From a checkpoint of a small mixture-of-experts model trained on Wikipedia.
Size: width 512, vocabulary 45986.
Below are experts of layer 2 (counted from 0) of a mixture-of-experts language model. Rows are named router (the router's row for the expert), gate (a neuron's input weights, with its number), up (a neuron's input weights, with its number) and show model dimensions 384-511. Each number is 200 + 30 x the weight over its row's rms, rounded and kept within 0 to 999.
Before each expert's rows: "mostly gets" lists some tokens that are sent to it at least half of the time. This comes from a sample of Wikipedia text that the model never trained on.

# expert 11
mostly gets: ")", "'", "\"", " \"", "),", "%"
router,141,223,210,185,188,139,220,227,181,193,186,200,231,193,197,180,212,176,218,179,164,214,244,148,201,211,193,181,169,175,165,196,260,201,222,203,142,232,160,165,223,160,217,214,238,212,187,191,136,169,241,193,214,178,185,208,236,251,196,220,181,201,200,209,160,181,166,186,232,229,265,171,192,214,156,189,238,138,213,246,232,222,174,155,152,216,230,194,132,198,179,158,188,224,251,196,197,231,137,206,201,167,219,147,161,219,215,175,158,163,173,215,215,169,243,217,169,251,213,210,232,196,205,205,233,158,201,213
gate0,192,170,206,198,144,249,217,219,203,183,195,144,234,177,208,268,167,234,169,138,222,204,210,190,208,178,152,168,189,191,200,192,225,164,160,206,204,181,212,178,154,243,229,213,177,197,224,225,168,183,203,199,159,202,255,205,187,184,162,210,185,212,174,170,181,196,185,218,155,238,186,264,164,224,164,240,208,200,150,159,209,144,192,177,235,151,225,192,217,194,210,168,259,234,182,196,155,181,196,213,198,161,246,212,251,186,160,296,183,144,190,266,203,225,194,238,213,245,232,155,195,201,156,263,174,198,226,192
up0,221,196,233,202,174,168,207,216,218,221,191,220,215,195,161,230,161,154,158,196,179,243,137,219,176,221,166,203,249,227,224,191,188,199,191,187,180,192,215,157,248,179,181,186,175,211,176,203,204,224,232,229,189,206,204,212,173,191,158,213,260,214,236,227,178,205,264,226,162,177,208,226,188,181,216,177,203,225,206,167,203,224,210,165,240,174,238,198,162,211,232,229,166,222,199,210,212,206,246,202,217,174,192,230,216,155,226,243,229,201,247,215,172,212,203,173,186,237,214,184,242,236,163,216,202,198,168,228
gate1,182,199,168,229,210,180,221,136,196,215,188,217,187,242,171,242,246,131,222,121,155,264,212,221,254,177,219,210,216,222,157,160,255,174,179,250,218,240,175,159,185,193,169,240,100,200,187,187,199,241,164,195,204,157,209,192,197,100,212,195,169,173,238,200,206,198,220,208,184,183,169,215,210,244,201,148,188,217,148,174,182,201,140,226,229,195,113,201,209,243,237,209,212,232,214,200,151,239,201,240,149,215,227,200,230,173,170,256,185,221,191,227,210,168,234,196,237,161,230,185,127,165,214,159,179,235,222,215
up1,270,279,172,203,194,213,186,139,220,188,267,180,192,206,204,224,179,188,229,189,178,201,227,208,227,188,181,228,195,192,223,169,221,191,185,194,213,205,194,223,245,170,210,229,169,226,232,238,236,169,192,174,222,205,220,203,229,180,257,193,235,218,226,153,174,142,209,215,218,159,190,150,129,205,155,173,187,165,203,211,226,164,225,193,153,177,166,165,135,248,195,206,177,256,155,184,256,211,213,186,248,232,227,164,236,238,144,183,145,189,242,238,216,176,225,159,217,244,263,216,220,146,189,216,205,254,233,185
gate2,203,166,229,200,191,200,225,265,180,189,174,254,199,216,188,207,171,233,222,170,242,227,177,219,245,208,263,201,170,222,206,237,236,238,196,275,157,234,160,152,174,209,153,206,213,191,203,243,208,154,190,223,221,180,210,290,182,273,143,207,113,175,220,199,226,199,202,190,145,201,222,259,136,185,224,185,177,197,162,193,210,168,201,193,224,120,232,249,148,225,213,175,178,164,182,174,137,196,178,239,214,159,211,161,204,119,194,238,201,184,185,210,214,190,229,151,179,204,175,226,196,196,185,138,212,229,156,230
up2,257,234,194,201,187,147,247,243,182,214,162,243,186,166,205,157,190,221,254,194,178,207,226,195,217,220,226,163,201,208,233,175,211,228,194,226,129,183,232,180,175,211,189,180,243,173,159,226,202,163,220,178,217,177,205,225,238,229,133,205,172,194,194,192,220,207,166,158,208,227,167,226,241,215,150,236,214,221,178,185,200,177,203,194,228,210,175,241,196,185,187,205,148,157,150,160,193,200,225,182,218,174,225,158,204,224,187,227,173,175,210,217,246,161,170,168,165,139,188,178,185,248,180,152,201,192,189,248
gate3,191,227,195,243,199,202,169,208,173,214,200,175,180,205,229,107,235,255,224,234,145,163,201,199,161,210,154,182,201,237,173,192,249,148,189,211,231,211,196,204,206,187,181,209,288,180,241,248,173,223,180,190,208,169,170,243,173,208,183,183,219,192,171,179,148,148,190,195,282,208,213,243,234,220,154,197,172,178,188,207,207,178,206,170,198,229,170,147,190,194,226,151,198,274,178,196,175,192,198,220,206,217,194,166,173,168,223,194,235,159,199,223,240,279,174,167,252,204,194,223,170,176,129,138,217,166,195,204
up3,247,180,251,240,178,264,204,196,245,190,193,176,141,175,209,168,166,203,248,200,158,220,206,159,172,241,180,213,229,224,207,160,217,223,172,187,216,204,187,192,137,198,190,188,276,212,171,169,214,187,192,180,225,186,190,265,194,210,231,184,188,175,184,220,181,257,208,164,225,203,243,182,191,209,196,193,186,154,198,224,182,187,204,214,196,205,220,201,195,199,222,222,208,195,185,217,196,220,210,190,249,178,181,147,208,142,202,194,214,187,200,227,197,197,166,190,205,207,247,222,143,135,182,148,204,227,173,208
gate4,165,201,156,193,200,125,209,239,216,183,236,237,177,216,176,221,187,181,231,204,212,242,228,200,155,189,212,137,209,209,237,204,232,193,165,231,148,257,196,207,233,219,253,231,209,194,196,169,167,229,213,149,160,197,170,167,261,213,170,195,224,185,238,144,202,150,229,178,207,164,190,173,244,245,161,230,197,206,197,167,215,204,215,236,173,206,215,168,181,206,188,153,165,237,225,175,141,224,178,184,203,160,200,180,217,182,230,222,171,179,241,194,204,198,208,200,193,183,200,189,191,201,245,207,249,153,231,228
up4,257,174,203,189,185,221,238,165,210,222,219,160,259,210,222,225,178,215,210,222,240,229,223,202,206,167,193,165,169,177,188,191,217,242,213,157,166,181,236,231,182,202,140,184,213,190,160,169,219,197,186,199,186,199,225,231,238,163,233,192,206,158,198,227,211,219,210,240,235,206,184,216,164,208,209,238,214,223,187,227,194,132,210,222,202,178,187,188,215,150,208,159,255,258,190,200,188,181,140,209,225,232,173,209,260,205,210,201,214,198,204,188,171,210,197,179,210,206,212,219,244,205,189,220,214,254,202,131
gate5,210,217,215,218,168,219,192,180,221,175,227,228,225,180,106,248,214,166,212,203,238,153,218,147,181,252,167,186,189,187,181,216,243,196,164,142,167,222,194,227,144,241,186,198,203,221,234,208,199,234,220,226,226,239,170,217,182,189,216,154,237,233,198,206,190,198,246,147,161,196,223,215,217,220,192,178,200,183,195,185,179,222,202,242,129,200,195,235,249,199,150,223,210,185,193,252,121,240,199,235,178,180,211,225,252,246,172,245,153,187,175,186,203,207,233,216,225,114,243,142,210,207,244,242,195,229,203,175
up5,179,155,211,222,177,172,171,187,257,221,212,231,260,193,214,167,229,126,192,210,154,155,228,240,175,180,208,167,162,245,202,228,231,162,176,115,157,179,196,273,176,188,221,174,215,192,219,171,225,166,210,230,226,221,146,264,189,200,214,268,148,177,198,203,169,178,174,235,156,210,210,237,149,201,248,197,175,191,168,169,228,192,271,171,227,214,188,182,219,198,176,219,143,180,216,174,175,193,198,184,172,183,225,188,247,230,151,133,180,262,192,171,206,233,192,201,268,162,195,215,177,213,187,171,224,210,169,246
gate6,239,235,237,251,185,217,161,194,241,187,209,224,203,161,264,158,180,181,185,185,239,211,192,218,168,216,130,158,183,179,203,224,231,197,200,148,263,230,213,166,171,209,289,182,206,164,227,186,201,194,186,186,209,228,232,233,192,196,229,244,174,214,194,183,204,178,165,248,142,169,183,215,213,227,221,270,212,225,252,190,193,238,159,259,198,166,214,216,202,203,173,197,185,225,175,119,209,231,146,189,232,142,182,187,183,267,186,173,170,207,216,213,192,218,184,210,218,191,214,188,268,240,212,139,236,229,195,201
up6,203,187,270,230,158,187,264,194,232,206,188,89,183,175,234,196,177,217,228,211,174,165,229,183,200,144,203,234,219,220,201,212,197,239,226,215,166,232,202,163,217,168,174,182,147,225,228,180,252,185,204,151,145,228,219,224,130,196,247,257,205,201,146,176,222,163,235,190,192,209,163,171,225,194,165,169,224,192,255,163,205,202,162,179,219,208,174,234,206,187,167,185,208,202,190,219,168,169,189,247,240,209,189,188,194,242,214,191,216,194,203,258,199,148,240,222,188,183,204,181,150,221,179,188,163,160,218,171
gate7,262,179,233,161,171,221,229,246,194,211,272,216,209,174,207,205,141,228,258,141,162,200,184,204,207,216,167,204,210,186,200,236,179,169,203,196,219,197,163,224,159,206,167,178,186,216,170,132,239,208,170,249,175,122,181,242,188,194,198,166,212,187,178,179,184,200,214,188,154,216,226,230,220,184,226,216,215,162,167,194,189,226,227,184,188,210,181,201,172,205,225,194,236,223,213,163,288,216,178,224,187,176,151,168,218,173,208,271,183,201,171,199,213,182,213,211,183,178,231,197,174,236,194,192,206,211,222,167
up7,202,186,225,219,213,215,211,189,226,217,160,208,182,251,186,201,244,113,221,229,252,204,229,154,191,230,179,166,201,178,253,188,249,205,244,242,250,213,227,202,186,236,177,191,214,176,247,193,212,191,183,213,191,269,231,249,191,241,227,163,218,178,212,219,203,216,241,165,223,144,213,213,204,177,223,167,192,259,213,216,243,177,202,222,169,235,224,162,213,203,171,204,201,185,232,212,164,224,223,184,234,196,222,198,214,226,163,195,169,200,198,218,207,230,204,214,196,154,183,184,180,191,170,188,208,227,244,181
gate8,273,202,214,191,239,186,236,189,157,204,225,236,183,263,266,228,209,200,251,217,113,220,185,246,241,111,235,174,158,213,187,183,179,193,182,212,173,201,231,182,161,174,252,214,194,226,248,204,163,223,152,240,186,232,213,224,207,216,224,202,144,268,217,244,226,257,215,257,193,161,232,178,194,185,218,155,145,192,221,226,167,196,200,127,172,210,190,194,223,214,204,178,259,168,250,194,207,200,196,238,190,241,182,225,195,175,273,181,206,168,183,218,202,194,239,207,233,180,181,188,227,194,179,216,150,213,183,197
up8,174,231,235,185,165,243,185,207,198,239,166,243,164,227,260,240,247,219,187,192,188,223,201,196,177,193,230,155,204,231,205,219,260,204,197,250,237,229,210,179,190,187,199,193,165,181,213,154,174,177,201,253,179,227,228,139,223,206,204,167,190,234,206,202,161,233,222,202,200,212,217,151,254,192,174,248,143,138,223,218,196,219,198,175,197,212,179,210,206,241,210,161,225,201,230,199,205,206,201,212,173,228,138,186,239,255,185,222,153,184,206,240,228,231,198,221,232,196,220,225,228,183,164,208,157,176,217,236
gate9,183,181,181,224,225,249,217,193,215,218,201,172,155,241,165,227,177,201,256,194,179,234,203,219,176,203,233,220,226,217,189,150,220,180,203,200,224,201,233,187,167,217,181,184,188,200,208,183,157,181,180,152,218,124,186,196,142,119,197,217,236,244,184,235,211,212,218,207,165,206,162,246,212,168,220,228,228,192,199,255,155,196,238,236,138,235,191,182,226,189,217,205,182,117,211,208,247,148,219,188,215,261,144,199,276,158,191,240,207,179,267,248,190,157,153,199,211,201,180,159,189,195,204,230,210,238,232,213
up9,185,206,197,220,152,226,210,254,165,208,176,209,194,282,212,209,186,154,166,183,198,188,235,219,163,225,231,240,158,137,214,205,191,182,192,219,236,243,159,239,188,134,144,178,195,163,148,185,228,173,176,173,169,206,176,195,194,244,177,199,162,192,193,207,246,174,213,250,170,221,242,117,228,169,190,203,196,243,223,235,217,252,214,155,224,179,194,213,224,154,196,185,127,174,212,170,230,199,190,180,180,154,191,236,199,188,177,266,208,202,176,181,237,154,181,224,223,205,165,149,218,194,176,146,207,238,182,172
gate10,184,244,178,216,216,165,202,231,109,192,213,182,223,219,153,215,208,238,178,227,175,176,217,212,226,191,281,195,217,230,134,150,206,171,228,200,256,176,205,159,189,220,236,226,203,153,189,140,223,214,244,203,182,195,188,217,266,228,229,214,219,176,243,206,213,236,195,203,248,141,224,218,205,156,199,223,175,196,211,192,244,159,167,187,159,239,181,184,216,176,150,195,196,202,188,171,157,215,211,188,262,257,209,202,231,173,233,203,193,204,212,154,176,208,210,174,215,259,182,266,227,237,164,234,220,254,198,184
up10,283,232,214,167,170,167,300,231,227,206,171,162,199,209,199,180,147,215,205,172,217,170,144,128,188,187,216,216,231,174,206,210,206,234,145,131,197,257,250,176,268,192,178,272,178,190,226,208,180,173,243,223,203,148,200,189,229,233,187,239,164,215,224,181,259,184,229,255,139,227,219,253,190,235,186,175,177,224,203,235,218,129,205,188,226,171,203,173,241,176,196,168,144,180,170,220,217,191,172,250,194,215,183,261,184,138,190,191,212,229,207,189,246,191,181,179,192,185,245,153,171,218,237,206,203,186,193,171
gate11,259,192,171,248,145,226,188,231,221,216,165,245,233,251,192,133,188,200,144,163,214,230,197,229,258,180,171,181,214,193,179,246,176,241,216,244,136,233,169,168,182,198,178,271,177,217,204,229,193,226,137,187,219,188,222,223,186,212,165,177,169,173,235,208,183,207,160,165,195,180,203,193,187,155,238,184,150,189,181,160,186,201,208,163,131,238,193,221,187,156,201,183,202,187,198,186,241,177,211,238,213,188,202,191,181,216,188,229,190,211,177,168,217,200,240,187,173,183,158,204,169,204,192,211,183,183,259,231
up11,197,217,185,194,224,200,230,230,205,183,144,190,184,187,177,165,211,158,222,226,166,149,176,192,181,266,212,212,204,189,207,214,199,220,130,142,182,292,194,214,194,199,234,226,240,217,175,212,162,155,179,161,198,159,256,234,158,227,236,197,229,218,204,204,233,203,226,196,249,179,234,207,203,174,194,207,227,193,182,228,170,247,229,246,170,196,242,203,169,192,200,151,220,101,211,234,215,227,208,196,167,224,220,170,165,244,159,183,147,175,162,193,179,229,193,211,186,160,202,145,264,248,121,185,163,242,187,209
gate12,194,189,195,185,224,190,202,164,239,196,158,174,222,197,237,209,229,228,203,174,187,203,111,142,211,189,198,215,193,210,240,199,233,202,212,260,144,256,234,215,199,218,167,163,213,203,167,179,176,200,212,224,199,177,193,161,199,226,199,199,186,220,125,144,166,210,152,208,225,202,154,212,247,239,157,188,234,202,184,189,239,156,175,196,185,185,205,208,228,174,180,184,195,184,197,254,162,130,194,157,185,179,194,147,214,206,188,244,245,133,216,200,226,176,195,212,175,205,187,182,135,186,191,182,198,212,221,245
up12,210,185,188,211,159,223,231,196,225,270,200,239,150,203,200,231,216,165,216,246,225,258,183,191,205,248,138,168,181,183,239,199,176,159,166,154,265,137,188,193,168,144,219,126,208,187,240,244,202,150,210,138,235,186,233,242,230,196,215,247,173,160,209,189,221,181,243,222,182,156,191,178,205,198,168,269,170,208,216,175,214,190,274,164,195,229,261,161,153,239,122,172,233,163,196,196,250,232,190,227,197,153,204,206,192,207,195,198,202,146,210,231,165,245,198,181,204,274,157,262,176,204,191,232,210,214,251,168
gate13,269,215,245,178,173,244,232,192,212,255,182,184,263,132,214,168,217,227,198,238,192,249,182,150,216,183,245,207,149,184,155,184,137,156,210,242,195,181,182,215,195,196,137,185,246,180,177,155,248,222,226,250,204,165,217,236,222,224,261,205,220,231,207,201,156,247,221,213,190,183,198,207,232,148,244,213,192,191,181,204,190,171,251,165,235,191,201,195,187,205,195,173,202,252,198,218,278,202,147,206,205,204,206,261,267,162,255,179,154,229,224,202,255,149,224,168,193,180,226,204,217,201,190,221,244,198,189,137
up13,168,195,256,233,194,194,179,190,196,175,197,176,181,233,155,194,185,234,129,235,183,181,201,211,197,193,182,182,207,164,220,230,226,182,184,167,192,197,188,197,216,174,174,190,173,194,179,253,197,192,217,169,199,211,221,216,187,227,215,243,259,215,202,215,228,203,231,199,193,217,158,184,219,212,175,176,210,182,230,171,220,219,212,218,157,198,158,227,249,213,197,198,212,178,225,244,184,202,184,192,159,232,212,277,250,219,236,171,215,152,203,208,215,208,181,166,195,213,164,175,213,185,165,166,180,168,254,225
gate14,191,198,189,189,180,232,171,199,206,182,246,170,228,211,211,252,220,232,166,223,180,152,144,154,290,178,225,225,205,204,201,177,184,247,229,250,198,185,183,257,181,201,197,183,234,136,235,228,191,222,161,212,203,181,227,188,189,170,177,235,172,186,226,213,141,222,184,177,206,203,221,182,174,224,185,183,203,210,182,168,204,218,221,269,190,199,149,184,195,273,217,180,194,252,217,205,219,205,217,199,157,196,195,208,213,215,182,163,185,195,185,168,169,207,281,185,191,251,239,204,198,179,162,227,185,215,201,184
up14,214,190,200,207,186,166,194,185,158,189,171,214,228,225,152,191,181,218,236,148,138,176,199,188,246,204,214,215,188,195,142,243,204,219,168,261,220,170,205,200,223,129,154,116,151,200,253,205,234,238,212,215,229,175,193,191,203,216,191,223,200,214,203,203,241,153,188,208,228,223,211,123,202,201,185,164,180,206,199,196,236,198,235,169,170,259,186,209,191,196,146,255,272,203,190,240,209,209,206,199,201,192,205,175,223,158,213,248,135,205,201,145,209,226,180,190,207,192,192,235,206,207,217,233,200,212,180,203
gate15,206,209,192,220,178,214,226,188,232,195,185,252,231,228,238,234,173,170,125,204,206,221,164,174,154,199,193,222,212,187,173,146,251,178,190,195,216,184,214,219,188,214,196,189,219,183,207,180,242,183,231,172,183,194,170,170,217,165,208,217,159,214,235,189,202,229,213,223,199,156,217,190,167,183,187,163,220,214,170,191,174,256,203,165,231,218,178,213,205,167,186,176,230,186,156,141,221,204,141,170,268,219,202,220,171,174,181,160,164,172,185,226,150,155,174,188,237,142,195,222,163,204,196,176,157,189,224,148
up15,139,219,180,264,216,224,268,188,165,159,208,222,212,189,207,185,144,241,158,117,188,228,160,217,205,228,176,178,176,213,205,201,185,209,177,159,212,196,210,194,181,203,180,170,200,197,180,206,165,186,208,206,209,195,216,176,191,214,220,204,184,159,184,183,195,187,183,273,246,205,171,220,234,197,147,211,132,196,172,215,254,168,193,238,221,190,152,187,201,196,172,205,199,171,202,188,238,196,204,195,183,229,223,185,209,173,199,233,238,172,224,169,208,170,154,206,209,190,195,264,183,177,242,209,126,203,174,183
gate16,163,221,231,190,223,185,222,122,157,218,192,223,170,264,220,188,272,201,234,229,214,175,155,203,191,237,202,216,202,234,207,226,237,208,183,181,207,191,202,181,210,216,179,179,246,211,190,235,188,165,217,217,187,178,233,156,224,195,215,237,181,225,211,216,247,204,178,177,207,149,218,163,257,200,226,230,209,217,204,187,213,187,193,174,180,160,228,159,201,192,108,170,234,226,146,171,151,187,178,158,195,184,158,250,200,216,214,154,171,170,229,129,165,215,173,239,177,156,155,170,220,201,241,185,296,233,241,167
up16,154,146,196,212,258,161,194,188,193,172,222,211,196,212,213,193,162,213,250,208,170,210,165,213,164,211,177,233,219,187,160,185,192,175,206,143,205,287,186,171,207,228,170,183,215,216,146,204,242,188,204,241,144,206,194,200,219,163,148,199,203,258,202,182,217,160,210,221,230,225,210,166,211,152,193,205,194,152,203,141,180,218,143,234,219,181,209,138,206,214,233,187,202,150,208,193,162,188,140,196,201,201,169,205,182,224,182,160,192,210,217,194,211,158,190,219,181,210,199,171,198,126,250,202,171,256,212,170
gate17,200,160,196,206,238,210,154,235,201,171,206,174,214,218,196,248,217,148,224,231,180,135,172,174,217,234,165,168,202,205,224,198,215,170,212,187,185,253,136,179,187,242,198,251,193,183,227,229,193,185,212,244,265,244,193,196,228,219,226,201,157,217,194,205,254,152,198,166,203,230,218,214,203,158,203,216,220,191,215,239,173,224,216,200,218,231,228,177,240,186,139,127,222,209,205,223,186,184,211,216,224,201,232,233,194,234,223,218,222,199,175,220,253,166,187,179,163,243,205,140,190,184,255,173,193,164,163,203
up17,231,226,245,221,244,201,184,200,208,201,212,199,182,191,186,190,163,201,146,239,196,194,184,239,168,163,248,181,159,186,207,187,201,178,226,183,176,154,190,127,234,271,197,243,196,240,211,199,210,245,195,219,175,219,182,248,222,222,231,201,131,194,184,205,264,132,196,189,225,178,214,235,193,280,209,181,186,162,182,216,194,221,210,184,196,216,210,210,202,199,196,146,198,254,280,240,170,206,228,223,164,258,193,175,239,227,195,189,204,111,176,254,241,184,158,210,230,211,218,150,211,291,200,212,208,157,225,207
gate18,238,220,217,251,179,248,197,187,126,216,213,170,221,260,235,207,191,160,202,232,193,211,218,213,196,200,153,159,167,245,214,159,175,238,228,184,185,235,218,230,224,193,232,181,182,195,202,187,178,177,211,161,156,228,176,137,198,160,215,192,205,172,141,246,229,200,191,218,178,247,232,219,168,162,142,153,197,239,163,175,189,170,235,190,270,203,136,182,232,171,221,252,195,204,181,169,236,206,256,181,200,132,154,206,187,210,174,204,217,206,231,206,192,218,183,195,167,203,238,168,220,167,198,157,221,156,211,210
up18,186,167,169,231,220,209,186,221,238,181,214,235,205,220,219,180,216,196,184,182,166,190,176,296,137,165,274,220,222,202,214,179,231,201,175,269,195,182,222,191,174,213,170,198,285,170,148,162,162,207,201,191,223,197,137,192,187,203,233,198,195,214,240,231,167,202,241,194,155,163,221,200,208,189,171,203,164,224,188,186,200,173,208,204,204,184,269,245,192,196,189,227,268,213,206,193,173,244,196,134,225,153,203,181,190,201,235,155,187,211,195,198,153,205,261,188,188,204,197,249,181,203,221,216,186,191,207,231
gate19,180,188,200,183,243,169,188,167,233,246,170,264,205,200,170,229,219,218,193,266,215,195,243,189,218,252,185,191,192,196,206,175,187,136,231,172,216,192,173,272,156,224,223,202,175,232,173,181,193,210,156,233,213,140,182,166,195,171,220,159,173,157,180,240,190,172,257,200,234,224,181,218,218,173,148,162,234,247,142,194,195,211,233,181,252,257,213,227,205,216,201,181,225,177,162,207,211,225,214,181,232,213,148,228,197,135,202,170,200,221,181,176,210,122,205,209,224,176,210,156,168,214,248,195,188,208,178,241
up19,196,183,192,187,225,203,156,200,205,228,220,207,163,196,207,222,184,163,210,132,239,227,172,174,192,249,215,175,179,241,235,179,191,224,253,206,227,231,210,129,224,215,157,251,227,204,232,197,210,197,235,188,183,210,163,238,235,198,198,208,223,214,232,196,160,201,193,200,207,227,211,240,240,233,215,207,204,186,189,222,266,181,183,211,227,123,180,149,260,168,231,133,218,211,245,172,233,183,194,239,200,177,253,179,234,182,188,215,190,174,216,180,228,176,173,171,169,167,170,255,191,165,133,240,268,261,185,261
gate20,213,162,244,189,209,197,241,134,286,213,224,262,157,213,240,172,202,148,263,185,188,217,190,187,207,188,194,219,185,209,188,198,211,167,161,193,191,166,163,231,159,247,167,203,184,179,197,170,125,215,205,216,260,239,241,204,183,149,163,207,173,174,237,151,224,161,212,197,192,178,230,229,242,198,232,241,236,246,176,221,229,208,227,191,197,176,175,167,185,231,132,155,169,184,223,164,115,164,192,167,193,212,158,153,218,150,220,247,189,156,151,187,255,184,226,237,219,221,194,189,204,184,199,153,214,151,192,204
up20,218,180,269,160,213,200,211,231,205,200,210,197,197,184,184,220,149,229,172,162,222,186,153,192,203,196,176,205,240,166,190,259,162,249,205,215,213,155,161,218,187,244,245,184,213,209,253,194,248,200,262,149,155,202,187,230,251,207,247,266,222,193,187,206,177,152,182,167,227,295,184,201,235,171,198,263,165,217,234,206,230,221,173,171,229,152,219,168,201,165,169,210,239,130,236,223,243,217,215,207,198,224,177,169,170,158,215,184,196,224,210,209,196,227,214,166,166,178,250,202,207,201,196,221,204,159,157,234
gate21,205,185,176,214,187,193,202,196,198,133,214,226,182,180,199,160,217,197,225,248,223,224,171,285,194,206,235,173,246,196,199,225,203,191,194,199,229,168,235,201,158,205,174,175,253,138,161,165,229,242,227,175,192,171,151,263,199,224,176,176,196,230,206,204,204,209,197,248,145,194,173,167,214,241,240,188,228,183,155,249,164,245,172,206,200,183,170,175,224,175,244,178,146,202,178,251,218,231,212,208,214,170,225,194,194,210,180,193,216,195,185,174,206,119,218,177,222,184,195,192,168,230,210,263,252,181,205,263
up21,191,201,191,210,149,207,221,223,182,165,190,177,236,188,205,190,226,205,191,215,128,202,179,198,190,230,179,164,282,166,246,187,158,226,192,247,190,162,191,173,209,130,198,194,208,209,187,221,257,224,157,277,192,223,211,137,173,191,217,191,188,218,223,241,159,181,206,185,226,152,164,207,166,196,188,214,166,222,194,168,210,185,204,182,222,199,203,185,181,188,193,173,198,151,206,167,151,210,259,255,169,202,166,199,235,270,174,189,186,249,216,272,200,138,200,159,174,175,221,206,190,219,225,164,222,203,196,210
gate22,195,193,284,225,186,212,201,177,146,247,163,160,214,179,223,196,223,165,191,197,168,260,177,170,231,220,210,208,230,217,174,195,163,209,217,180,180,204,200,184,197,227,162,299,194,211,242,195,223,184,131,168,227,195,224,203,203,172,218,235,217,204,210,192,237,237,160,202,182,177,260,183,174,211,218,194,220,218,204,139,129,171,234,172,188,193,196,209,160,206,185,147,144,209,265,177,165,215,211,188,236,160,200,198,218,159,205,191,221,164,202,197,192,143,209,230,244,221,220,183,168,202,231,219,255,178,230,189
up22,188,229,184,225,203,210,203,120,236,137,214,201,214,255,209,218,216,212,134,237,145,242,186,202,200,192,185,196,242,225,219,202,220,234,177,167,187,173,186,141,209,232,169,160,193,163,179,185,184,164,200,232,212,191,223,166,155,179,179,228,186,192,210,224,193,232,198,202,216,155,199,188,265,199,211,184,168,202,198,253,182,175,192,240,189,187,183,235,243,187,181,159,206,216,197,215,164,243,202,212,212,228,278,220,175,197,207,176,208,195,203,242,193,207,185,215,190,196,210,228,210,220,211,203,226,222,206,219
gate23,204,209,206,195,172,116,184,203,149,150,214,230,208,244,203,179,203,286,188,210,228,193,234,187,182,226,219,153,197,213,219,130,190,189,211,189,202,199,209,268,212,204,174,237,261,147,231,185,219,190,170,213,172,186,202,213,178,191,192,190,169,178,192,236,150,217,208,181,205,222,173,164,214,230,164,150,141,216,225,238,216,174,196,191,181,217,188,230,171,218,189,211,256,214,212,177,210,230,215,225,190,249,157,178,204,237,151,209,206,177,189,157,231,134,204,168,232,214,186,193,128,202,196,190,291,160,195,195
up23,156,180,158,123,210,143,220,203,192,209,170,171,212,220,183,193,179,267,241,202,253,200,169,188,195,209,240,159,190,182,191,192,251,160,221,199,195,255,163,255,188,204,195,176,190,177,190,190,252,189,175,219,184,180,237,185,169,154,135,185,215,182,193,195,219,163,233,211,273,235,201,229,214,199,155,155,212,204,181,202,187,171,197,168,166,190,176,176,162,224,194,157,197,220,174,183,216,189,197,193,193,219,163,164,201,211,249,181,190,190,197,164,175,165,194,218,208,183,173,177,173,208,158,180,263,120,214,184
gate24,234,188,238,196,212,199,142,185,189,163,189,173,231,183,177,205,188,196,181,179,220,156,186,210,218,189,242,209,155,155,160,138,129,188,143,210,155,227,187,212,180,224,205,222,159,176,196,116,229,204,195,264,256,217,219,152,271,218,137,225,210,219,218,196,171,173,201,217,196,235,168,180,122,185,221,206,164,202,228,247,209,204,206,181,177,192,212,211,257,216,179,191,224,224,228,192,179,159,216,197,250,174,222,170,184,242,251,191,149,183,193,194,198,226,214,176,183,223,218,202,177,161,242,199,224,174,212,223
up24,237,222,175,175,190,259,200,184,223,185,222,209,195,186,210,172,251,208,176,223,161,221,212,203,199,153,193,204,177,157,169,191,161,249,179,198,176,158,219,206,181,199,225,222,214,167,168,135,163,278,204,185,197,173,209,197,196,200,209,200,219,202,189,215,230,203,206,176,183,188,159,211,162,202,204,216,187,174,213,192,148,201,211,207,214,192,231,227,279,231,203,192,181,228,176,222,252,180,155,227,183,204,230,209,209,174,255,243,186,202,190,229,190,184,189,155,239,143,245,179,190,229,271,195,230,252,190,238
gate25,191,187,232,165,222,211,203,192,200,210,177,219,186,208,223,212,254,192,255,221,233,228,181,196,174,262,208,174,241,197,224,179,170,244,236,248,234,192,192,158,190,184,152,186,166,197,184,229,279,247,249,210,158,167,231,217,214,219,250,189,192,226,167,171,238,218,167,217,218,211,174,175,245,158,208,191,208,190,165,191,224,168,248,216,221,166,193,221,158,172,286,206,220,199,191,227,192,244,208,213,201,252,174,209,150,203,223,204,182,192,208,245,245,196,195,216,246,156,198,120,214,237,242,187,162,212,199,177
up25,223,204,192,192,147,192,199,213,205,205,185,164,230,204,193,194,188,225,199,146,222,196,189,183,188,228,182,185,185,189,168,204,224,205,227,176,185,212,216,123,260,220,265,212,191,181,273,223,183,184,195,180,198,196,156,186,206,184,214,218,214,194,141,217,149,185,165,213,194,235,199,198,230,162,198,173,148,201,205,234,226,225,217,208,219,242,160,186,204,239,206,156,235,200,287,210,170,259,210,238,259,201,190,211,183,171,217,199,199,191,204,158,192,229,200,172,172,147,198,249,192,240,174,279,199,152,173,179
gate26,163,158,202,193,214,187,233,188,174,194,209,210,221,134,245,188,204,148,248,189,147,217,241,166,148,195,208,168,199,231,195,203,217,198,146,207,183,245,208,176,214,184,183,225,230,190,196,196,206,224,192,250,216,179,188,175,160,209,138,172,170,209,193,229,268,169,188,195,184,212,235,209,209,247,207,219,177,195,204,273,232,216,178,169,240,227,172,213,214,235,112,173,206,249,252,202,142,235,206,189,213,169,234,184,183,216,182,258,147,192,193,203,219,190,153,162,239,162,252,173,161,190,170,212,183,186,164,188
up26,213,211,165,185,156,213,208,210,198,212,190,201,156,158,214,194,171,199,149,172,159,159,215,211,200,146,185,241,188,254,217,211,215,157,198,219,222,207,139,179,254,255,190,214,197,175,191,187,169,209,160,198,292,204,227,209,190,179,230,187,175,203,269,173,223,204,203,205,183,168,149,257,238,154,244,227,155,196,198,174,182,231,202,206,204,189,176,216,177,162,165,194,187,192,235,146,192,159,143,185,168,168,181,197,175,216,198,195,202,211,156,145,198,234,235,224,182,190,177,145,241,157,191,142,170,176,199,208